From a checkpoint of a small mixture-of-experts model trained on Wikipedia.
Experts: 32 experts in each of 11 layers, a softmax router, a shared expert of 384 neurons.
Below are experts of layer 5 (counted from 0) of a mixture-of-experts language model. Rows are named router (the router's row for the expert) and show model dimensions 224-335. Each number is 128 + 24 x the weight over its row's rms, rounded and kept within 0 to 255. Numbers have three digits each.
After each expert's rows: a language model's description of what the expert responds to; "gets" lists some tokens that make up at least twice as much of what it gets as of all text. This comes from a sample of Wikipedia text that the model never trained on. Tokens count by the router's weight.

# expert 0
router:168141104166195167103156157155090117134144135121100114159122102146167120109111155074141125108076124127142096122124104156160165079138153085124158158098110158166133120098118082119126128159130148105100159136140131152143162140121110109110119147161122109100129136126157109139142161125152121146110122105179144145130106116131101124128148153135
Description: Commas, and, but, who, opening quotation marks and parentheses that join clauses or open quotes, e.g. said, "These; however.
gets: ",", " and", " \"", " but", ".", " ("

# expert 5
router:143163078169148163102163125106109109146120064163149144151107124123114151097132121135137127142101129117136137169105106132151143084116127104146102131136162153185081109101138082162093132117132145151168163147148147117149138146105077098131105099133122141104157121115140125131132131162142120154106120126160146181095093122131120109142143130079
Description: Word pieces in the middle or at the end of surnames and foreign proper names, such as -is, -en, -ley, -ie, -on.
gets: "in", "en", "on", "is", "e", "es"

# expert 15
router:159139124175141157106131136129092120121158096192109107149126097143162119112125127087163118138146129157140118118128123142148119098111133078131107123144138141095104123128135134137158101116166153098124139111125152119153141105166078118103125122119165089106116153134134137156163139155141081162062095131150131159123061138131112118131174129100
Description: Words in sports and martial-arts match reports, such as time, match, game, home, event, -yard, and pieces like guillot-ine.
gets: " the", " time", " a", "ch", "ach", " first"

# expert 30
router:117140119137156162087163134168092093121133137124141118165151116117158108145085148112127121109134127129145084152143124123135118126107125124148160113070132163127115124149112081163143136142149151113123142120154150141125161113099116131100115146146139113114108134168125142150135175131185124101136118129163133160097084145157118136117156117116
Description: Sentence-final periods and the pipe starting a table row after headings, e.g. familiarity. Familiarity; | Party |.
gets: ".", "|", ".\n\n", "-", ".\n", " St"

# expert 6
router:109137142154192147117150144153080156137139157126124113129083107153131129090112156095155143100071105128142131141095123137105129107116119095097171118105112158132125107104088115108120110131137135144127125170087126128164120157130116098085099148155135089137137149097127086130133152107158143141102143108139112141155102171125128136151150128107
Description: Closing parentheses and spaces around birth–death dates in biography openings, plus short German, French or Italian pieces like d, des, der.
gets: ")", " ", "\n\n", " d", " s", " D"

# expert 23
router:113158122158181128124162142137118132109131120156097139144101158148134117096107127088152138130108141159148085118149077164122144138147098088119144129120109172143114117105126099147114140162139191106118151137114137130143136130144129125093099120125121123066111145129125095140158137098151096143086134119179091141098102147145098151145149149129
Description: Prepositions opening place, time or relation phrases in narrative, such as in, at, during, over, from, through, against.
gets: " in", " at", " to", " from", " of", " on"

# expert 16
router:134141119143176135083128115122074107090136148134135117208108088177168130097105158125156131138129115117171113139105095146138157096161108091093156143109120164127133123090128080137134130126128178111152159134147163160147152113112133108102130129168102101126124105176148134143131142114170119093120118113159111143112110130137118152141166142136
Description: Line-initial markup such as list dashes, title = signs, table pipes and line breaks, plus words like include and Genus that open lists.
gets: "-", "\n", "=", "|", " |", " |\n"

# expert 21
router:114128105130167138117144145116118107127119120135142130169123129141177120138132099105156089102124137130126114142157079182104116171121165103134131110131145108111106105133106073149128136122113169117128130155147152162153165132102134129130098094154100101099108121104136132094142115100130110138141137144192080175119089149158110113115115151111
Description: Copulas and main verbs right after the subject, such as was, is, were, became, been, often in population or geography statements.
gets: " was", " is", " are", " were", " by", " as"

# expert 20
router:146172107165124155128155125136104095137128121163136137144116122147127142119111138088139157098087130129128145148134084128145129129155131070122132123100144134132107109110102114151107145129142145141126190134107108156142144134102092090109102129131148072080116121118153114115138155113149084124115119112118125147105114149154111140177109158105
Description: Tokens in album and song articles and discographies, such as released, album, label, opening quotes and parentheses, chart dashes.
gets: "\"", " (", " \"", " released", " —;", " album"

# expert 19
router:150152143148164162121147129116060126127124118114123103192124162159176146132118140097135134106128130113169129116102139130113144102127124109149135123105141164164125137146149084149130139162144140118155147113134117156128178109121131087131145115140127103069141127142162160128171164107127128085135167115139095127138114110145110135170163144099
Description: Pipe separators inside data tables such as census, election and stats tables, plus coordinate symbols like ″N, °W and bullet marks.
gets: " |", "\n", "-", " (", ";", " |\n"

# expert 29
router:159133106099147152115186159130130107083083145102097113145093108133109130118170104110153086133110140164166140104117121140134129123166116123126119148101130143149125093119090117132123093153184161139119173140138121150152171119098095108071112140149142117117096127124145091171166151124132133090134168118141114185122089137149119117127134104074
Description: Single capital letters starting initials, abbreviations or word pieces, such as W, J, P, in P.F. or U.S.
gets: " W", " P", " F", " J", " M", " L"

# expert 28
router:123140157181149144128177155136087141123129112140126140163077141128149109123156163062130125110093118167153123131137087146148107143159116084102153122133145172125109136144140095142155118131133176165143120121091119157164120162124107091135122140122137081117134155142135122144145146114118152072115133081175103166088116154132124101157134164129
Description: Articles and words in politics text: Party, government, Labour, Communist, election tables, the, often followed by party names or seat counts.
gets: " the", " Party", " a", " The", " to", "'s"

# expert 24
router:135156139175162160088164166161098112143112131134135138141114124164132130146109140091138121112092144139160107129103121145134157108156125092123183139136130190148101115132125060140133114145153149131127174114130146164151145140135133089102096130153107096073120139125137104140164141116164120109127137129163088127112061120132121129165176122113
Description: Two-digit number pieces, especially century prefixes 19, 20, 18 in years, and digit pairs in tables and coordinates.
gets: "19", "20", "18", "10", "17", "15"

# expert 2
router:123151118185159145106140119139073158125127121144129119169125138149147109137127132093187149130135095116153109107127144137117124121112136118093136102109116211139119123095136108136108141126157137164115147094125171107148102136142110119127135169145140121101143127159129127155168163144138122125124175090158099124098111145106145125183164119119
Description: Table cell separators, list dashes and year digits in athlete career and stats tables, plus sentence-initial pronouns like He, She, and the particle de.
gets: " ", "\n", " |", "-", " |\n", " de"

# expert 17
router:125114151174148103094170118116070140096125110141141131133113123151133130125146137136153135133125155138147134120147128126119148124098144107148146128120104151136089108115109096101115118104129161092151146130117142137138165135132120128088150124133090095131130146155150144161125101114164095099093130147179104131113119151109081136175128143118
Description: Titles, offices and institutions in biographies and nobility text, such as Minister, President, Lord, King, Court, and the following of.
gets: " of", " King", " General", " Minister", " President", " University"

# expert 1
router:126171128162148127146134125130087121133106092126131160188062089203140104132138132081155117105096171160175126160148148121137109157140153091113137156108121172115130145104127127122113130127168122136143154124150141136154120116108094131134137122136104070124099160141154137127144165139159074147098148123138142161107104150154123141181115124156
Description: Nouns and articles in film and television text, such as part, role, episode, script, head writer, and "the film".
gets: " The", " the", " part", "The", " It", " it"

# expert 10
router:153176127144139179127173134139070105117130135136139106180112110141131143119111133094146135084097122158185123124142105146134133133109092071136173130097116140113094114103111092143159144131147154131151163140094136140160141110127093104085117144126150081076082146150147140156167163107204103102136135110150133137120089134113088164134150142096
Description: Sentence-ending periods with paragraph breaks, == and === heading markers, and table-closing pipes before a new section or paragraph.
gets: ".\n\n", "==", "===", " |\n\n", "\n\n", " |\n"

# expert 3
router:115141140137163131118178160140098096131125137116123126129074175155128115168123109082167107103099143148147107143107129130118146118122095118141107154111148118154103131129127085155158118146175146124125117144104174143142131125131114153092105124150103126096118129122107124115153138110126153125151184121154092135120104187153128152122128112089
Description: First pieces of words such as al, un, pro, pl, sub, inter, often in species or anatomy descriptions, e.g. al-gae, pl-umage.
gets: "-", " Al", " al", "\n", " un", " a"

# expert 26
router:158126095147178149146168115116116141131113120117128121191124131177141115159094138105125137101127142115142126127091122127127104107141119136143172118136158164126138154100124072119137131156160188128160145124095149177140160106134128079137143124178138126079134114162146130104151161114155108105102139130152133124106146114159117118180148186122
Description: Colons, pipes, commas and periods in infoboxes, taxonomy lists and tables, as after Genus, Species, Engine, or in domain names.
gets: ":", " |", ";", ",", " of", " /"

# expert 25
router:143137136163153161125168116156102129106142138116121089127107133155131134103147097094155117069091146154149091167128094130113115091102121110123118126089110131139118122151108067127124123136148157111151103131095154161181139117126119089150120092112119127108101143124130096159135156138131125110114127100141140134117105151125102154178181153078
Description: Spaces, opening brackets and signs like $, £, +, − just before numbers in tables, measurements, percentages and dates, e.g. 210 lb (95 kg).
gets: " ", " (", "–", " −", " +", " $"